Experts of a small language model.
Size: 8 layers, 35.4M parameters.
Experts: 24 experts in each of 4 layers, 160 GeGLU neurons an expert, a softmax router, a shared expert of 128 neurons.
Below are experts of layer 5 (counted from 0) of a mixture-of-experts language model. Rows are named router (the router's row for the expert), gate (a neuron's input weights, with its number), up (a neuron's input weights, with its number), down (a neuron's output weights, with its number) and show model dimensions 0-159. Each number is 128 + 32 x the weight over its row's rms, rounded and kept within 0 to 255. Numbers have three digits each.
After each expert's rows: "gets" lists some tokens that make up at least twice as much of what it gets as of all text; "comes after" lists some tokens at least twice as common just before its tokens as in all text. This comes from a sample of Wikipedia text that the model never trained on. Tokens count by the router's weight.

# expert 6
router:159069177143130143152163135083100138135144072149081188182047120050113146123144098074082089181100105137138137119098146115177151072106123129147084137212112115141097200144124098124103181149068170135101176179163179138124106151140112143156082102128098102086109106139078093175110113119170195192093145108094160163201144089138117142126069100143095136111142077134085120125146081141156148144107109144178125094121085126144112081120113125173111129143145141092153096091123095112086065068163154
gate0:140040178148154143117188179135082136116122141078154116076122127165105100113114089122094132150139135160110071160036143075100138075153144196104099097137123146149125160145142112176109173202098140109106075130126174115113115119063152127123093144188103115154121068140092176113173175116163136211138159121095141147113142134132118109129071109137121136109129136100081148162103137095153080089067183169075139119125055114187177118082145099091074136165083163089112180178135145120193116152182179
up0:086165163089125119123179088145205117109125149095219166090067229070164078135126164075147138146128117089163091081157096168117145114136105113163143116124154141146138141072088032145151140094102126101139120159104115057184116121157119108184130149117140176194083117133067050143133131131163099146146128180093158140101060154116123135084151155153136155096157082069093137152167181126096120196123110101086160151152155180131129183086104080129212136151154110172112085126077178115134157133170159
down0:121133096130116155111149177073171141116088185140130103121060158103087171187060162147183182162080127113160101095106137077120149206086133088123116138076117179147145127120109131142158170108124137146106112129095138168161143057136135161112111082083116098114096138092162113138107171121179094115138131133149132124136087119160122132074138214124152151179084147115129142125095113110131148195131094161136150131065101128174161080121084175044119144100191110066095147079111186073142145083134119
gets: " the", " a", " his", "'s", " of", " and"
comes after: " of", " and", " as", " a", " for", " was"

# expert 5
router:168071110139220141118116095135087120165136126164147177149126119154197105141105142140140143158147108111145167126125091166084102106169136091082120091100083150183151097104161129135129118123118131163144087187187133150132140070162119116115184105097126188121123156151181151160165147117122122085093153116112112055073128143092132133117127130098123102137103133080112064148152108100167132137138155114168112115127175142097092144135155101150165142124118147104091109118088142082154105178102155
gate0:184121129102098120136200126076129135071110142142157168093049106072180118144122105120138131127103101161144108085097138185114119145122084095108125164105183150126104145164137158155119145158179160144095178121145121063121147111122100101144142113103192211154018179106087068102175144118099126114157109113126114102118154171160179143150102041085093135128099170127153121089163144163210198063170144152139124071160143114137108105100144104085171105132150087105094177128084177161121123166090121
up0:106062142176165108095051200092183188063116121144101142151151123099119100063111152108109118131126080073110113111135132158151136126166127058091078181160118142120110113089185088178151099116161101175118126083105157109119159134107085111115108108163177161120157131155101125127175135119075137121085045155175063156109109174080107140165125085168128226095104130048144147114085133129091137167125147132077139119081178149185097109091152183179094145103109072155119129130136166092144109125139112
down0:164123176098179148125092110144125126098155129173161075086116141172155149063138102137127139184145132145122143167207104131165107139101075120168128131173135066133214108098135148065077173073136153151093164116071167151136153171199150085138130128170172133163145128113090118135108129121141107133129106117142114114125134141099131137146150170167163158139194133121213135217099100152093127102156137124067109064153128118152084059146109143206107152105081146126146101141090171069133100101133078
gets: " |", "%", ";", ")", "|", "°N"
comes after: "0", "%", "1", "2", ")", " |\n"

# expert 0
router:174133105097149167092092163116150090136133134100175133111124063132114098164163098139191185104166145105079074132157100119160122131134152180090063088165095113139122147121134143117186081093100092114180139060176122137118143098120148128099140134168144115105151133173120092122070153129115097115112055203119147157112046181091170143109089118103155089152134131169128106123133116126140073118203138116101180138110127157158159127080195123062205152144123166126202180211111178141089167112199167
gate0:163152106148203081128126132128131127145115072097123102136095177131134130092155058123090161100115086121129090119114183147097132135167152096107136124095134091112118163092157117059096084140128126193120127161123118111129114182135141127080149126126170149082125103083160138122099171065052137082129128115086125198172095176147157160144166134187134119160136106048158117122113109127117149154153119087071193139065103129111127111090200072136134091089146181149141095185173150085127193185154112
up0:101164098102091158125131158100198087140182095116107150125126210136122094135127156113116122069134154148097102164138205161149161134131132098096091160115127165140120150121130143112065077135138115120160163133116130134110064126139137184094114112103119064121186067156116144148186100139077082106059142125095133178155110132151113167095167173111150163138076131121124153126151097183130081194166179101199096153152167130137125074112123144167142138144113162133147131109227095121171089156192094
down0:090122127047147144164117145129079132129133110100111074128171115092101089143102180099106090142172107131141165156163069186126084103086101074156083096091160142112151135162103185129147109159099149118123121150117130054192117120138091140132117082140098164144129130092111108074179148162146068206095120146184101072141125150138161189161176096129131131091169115187153118120114143161150159137120131168102069193154111163151139132123103139132092162112080085047093179129116106101167138147079148
gets: "\n", " he", " was", ")\n", " He", " to"
comes after: ",", ".", " he", " He", " and", " which"

# expert 18
router:055162098113145115175090061113147132102191139101157126044168170110115183095107108168128136095161136179161145160108097143110123136171106176096130161153107144125138152108145127133151076114161112151139110139150142149165131100110100194136136066108109101123140168117152111142107164119128141119101113180082120084099167048167183164063079113149130114173153145177175089100123203066135141082067127133130179122146118138124124170191156138197163148121148168198147120128143132114170102119166142
gate0:139073163106151108139143135093131175058094155124106118101142139122164180131114096082122124148083133145103181114105189144157093138102123141141139145129102228113133151126114148161096071106111126114108100204125112117177166086178118125149198117185123069120143115108099124118185086137160144187125136094046153139160107145111116142110123115066097126134100097184055150171079128157164119127146164156184101127062157128156113111156105140110147108152115194158146162152108114098154083099107078
up0:190102154148117141124091053181154115094138139136168137151105158170124150144140129078107145136148122149115093112112169117145141179141132123077133185157146178098164165097112118104149091111126174143171112161101188147140118124149094125044157092125144120120153094101147105129122111111193117156119141118094121123103104174114178165077122170117140125129120087137125143132103059125155149075146126089111069121040084120188172123113108157138082156130110126058107161181120117088091177147120132
down0:143097160132062118117101074175123130124083170181131156183123170118138077111090119172172121040150104096175108101150110138133158167062150135091083129131075164099150138048111145064080118116093166054108112069130165139165137107196167136117171150173122163066140163167134115103124094131115161122120134127156113116161122144108170119151096118132160082211127149164144091168120108046155168038133119137176183164129114142097122133143134165122083146171091181122118135099115192076133126127132180
gets: "1", "0", "2", "3", "4", "5"
comes after: " ", ".", "–", " (", "°", "′"

# expert 23
router:137107131156119112167065180129136136089161098074087103072150168152186061114177165121072061148148130150170148085057118153123143117091170120115197156144170112136140099086091148140180101073114143099145170113128149146155127157112173112140150155098161130097113141134169139103156053158141134144150142140146079108113156156115164132124129131155156148165166111155088174111103157132174101142095168116148125070153167188090169139130088060153191097144117131176105136107114111164164190133129118
gate0:147063141082120125170108117173174080099187128117142199118099088111128101089141127132107143152100134150161126097163142171124147089098174069109148129106168142121096134132121167136143094134131092140140169150136115163136099162165090143138076139127170106130146126103089073109135125181083148136128183112094164103143091141122167163154142146092124195101131102130156111126168091157115097193100131100149078154117138135143128079119144106125116077139160113147121146150149149119200152134162112
up0:103071048177183133120142135125142055130149112132083137128115121125149115094147141125119153127099097081117103127083161168097141164116170118099104061101168107173119153141140161107136107113129114168114138220144154140203143146200080088144126144147153099128097120122160126135153124098085145097121173177087189076153107145052122158157157128114106178078122103115147113148151121164147151138143108138081112147202168104128073095119144122139169038159137115173126113150174118142101163175172179
down0:092153144133142138123140111157097133090103132157123034135152075130108081146156148105155127153136104082170109204111159129161095168112087084135164145148211100099117168213140107184075071080129154187120116103119176126111102137118121077147168155161100106181133152116136162110151150078143115132168131152140108132067112131155171105167112178218169118133177196118160148105173096153107103140129137119143153064129091204115160157110122136110119065082189095116110130151136148096112121161123066
gets: ".", "201", "200", "202", "199", "198"
comes after: " ", " (", "–", "1", "2", "3"

# expert 20
router:112065088122065171135107123071159082150138105102133142134161139147138115110139099107073116171096144190112176093123125130093163080117134171177151147103117177130145075127079157167111201134151167104145146134154180155158149131153097082141149145085042113165142090166152134119129168143088086115093156109119151097155093109120111075086113173157084145118099152121076118176171147146150076087118095094154167182069123128161163124157145133138051122157152098100153073068164133109121117071147162
gate0:129119109163166062178177168106150110160181107182147170165152144147105108098147104092126162168190164134122144119145140129159193130091111125198143101153132153123227089140058099111134073149093128137159155152111094093121131162093132059131128059170106131180160121135135137151087126126120161157147164097159157109147143087141123093124168157141127178154084110042092133149104108150170057095209059118058117181102147139126144086114137121101134107123139088148100096107084089110112164154182157
up0:071070125107151078151189195088160162125154083199151115167150109116178169152150119163126130103111181135122153106144140119123099076099196185082195117097129083108159119093116117130108114178136170155140154107108118147098114090130120094100143087156115097131133134149076110111151134118137154142132074122158149155118112104107070202118204165131090064135092151112113131107187127060124116166108126150152136136104195167120096121161083154154106114092140109132121137155132130108169087090113089
down0:066096101147108179171084162126113085086093152161140142142057110141191141081114154146134150158109171140136161091129150196089172100123158129131104184074151131157125114140088115148164130066150091085103125090136144089129116092114104128127166177136186109155143158118151070142104160162096133162138172107141119148086125097102117137041142106098111190103189118125113173092083172086066109155159131160133177107118157133134147089119127130114112131094201101114121181106103137133169084105137064
gets: " |", "|", "-", " in", "==", ";"
comes after: " |\n", "\n", ".\n\n", ")\n", ")", " |\n\n"

# expert 22
router:166121146140103151120155106158114120115084143153107083149103074135116170181151136117169090166061117171159148105132147146136096085150069117134132078145084109142123161147120122129084080166124128118096152167125129119121145129133177060139135071170124085143138124101133115176134137100121182132158123100115132146141215112105103091166157156119096137130064120121106125153106124086132129124127140121125176133169089105192138121102130078187122118118070094123077144078071132141105141105148069
gate0:124096133120167085138110122139127136079081140150131123138160144119148089136154134147193100183098150117090095136062103134092128128114125112199124133152110086162185161100180104146160136151106082075084129134180094096131150047084157200112104103095086131137159158096128103161171088099135131123164139162160095142132136122181196095116113157190174156138042149095111128051137130135152096167173142166070086075085149089117100105132138105091115099126140192185104114128177114212165115128158133
up0:156089155093199149080140101103099102134128106138081143096204166153134129180143113159119151114208116164144162115073153119105188043171084107101138153130091107167144135169089169137107099171128083119102157104122080149124145131180130133077125071172121095177172130092121126115154075104119172105131118152114153109126123132194133157106115197158109174103098078152133146142122143144095110105189137189093110127099083116116145130125091071141143099073128168177093133134050135156182084126141139
down0:150104172141141211077145140093152087099108087152182086171105120142123102113165114136056119153198131099165159124143089107129145174124079159104142116138074098125138142167150091081178095120165157127126137136137089155156139134114171157130090094113159109147145132182163131126115085136155128142152115160096145151136126142153216121136106246091138155124121113070136062162110097104167077178127146162106107099087136102162151113115147116160168129105115134113075141161075125179090147113145163
gets: " the", " a", " The", "The", " an", " this"
comes after: " the", " of", " a", " in", ".", " with"

# expert 2
router:099091112106133136103140172166154125098091195116132105103089094126065116129148137160171180113123107092039144147157150109111142155183136101142090107121117131115138119140143107092154083077071128087126171092065140118135055123155160131178058189126168196128140104099081134160136130154054107134133129175192080109145180146101141170144118096084128129142150107098138149103110048113134117074152174124096134092142077150111121120115161129053190132111085141177083165169193159127067144145147140
gate0:127069178131125109149133175092173089157122144073132182087158146103067089100134134158174152083152177120137104153078147148105111143120101130078164122118130127093133153108128147090129168142131068101106057194144107108096076162115158152105082116111151123160178121144078108123196148138132094144092088150114102130112200168074093144120100083118160150075213103091105085072104123107100133105125131142145146151091084085216138082127157140184189122150098112138141138164172138120144159157143100
up0:182140123206138099152151108166094171119147180087129091177114148144106135144061121139095120148124072104152156067144093115141110120122119166142137140136119165154125118103120137140145157101082188121143147127098148073099139107092185156161115126131154056119106078128164062076140146115152140087189094103128158110110101137159105141053114141128123107138121086126124155147175128148158061132078104118120164140120167136123112120145055130126058156110103120079153174150124137175173162175125184
down0:142145107116133129092112044115110170123076179137123152115165117129151139083161132108155108149162070093119155173118132133102068102094145108130086098136115192125118149119164150134106105164139099113078122177179115111160122126121131138107166109115140078128057145123076185160134137082137163130159164139134063117133125083155136174150109130116146190134203166156133050102123073098092150128080114138188130120127193109102112145178097122144119140112165157108127103097077142147090105057110090
gets: " was", " is", " were", " as", " are", " be"
comes after: " was", " to", " is", " and", " were", " he"

# expert 4
router:129079128074206126158084089120141132158158114120125102122134177083124140100075131129167195154140166096106140141107137117071128139121075140073099087082093137194170136057177112100139100073146172202169086106181106145143162149093098135118157101104073104091177172182155200146122126159095147127147085173125063102162144102177151120102118115164144161081153169105152131190144091107182160066122161158090168148116191195120146143132142131151160111126134141163125096145093075136134164144076159
gate0:098179149082095090130112112169147119080145123165107171063136134073141117148134109094098176092150147107156080146108161174123109156092135145134152120127110149148105138169146123125068117145147101158128135130124107149079136076109051136162084185140130076144066114111111179110180078088135113106174086145118085152172143149144174124118104185156139106097102169133111095213158118173191138125130142129142159171106102101087167116116136180079158085111081152159138063192104151134141165123134142
up0:104155141135135095116141128096113132130137111145147101167128140102181170099137136073211154054135165176138147157183131077128125128139123068049139136118153135170122153097175153164144118072162134145074160089136129114083089104167157138147160122134154121135140203121178122161093104106121193107107109118144109041119211111088151129174152193101142134144142050113115088126114113097154099108067160157139117147142160148159115123048086101051159136108115061082132119151157145123169110116103107
down0:122108192172109117152136142180121155130126078140093198216113116124157101111097092133092213081125072197149107094113122056135117132164157171163140161138144081193139087167121130170145176152107163129145063100073157175106067144139152193133108142065110159136101081135103123114162134104109157120109112075158125154088054148180116085112105129128139084155117094088175180127151139211180136133139194227110136143081129116126165109115117126069112203155110109110085141100141164123117118152142109
gets: "0", "2", "1", "3", "4", "6"
comes after: "201", " (", " ", "200", "–", "202"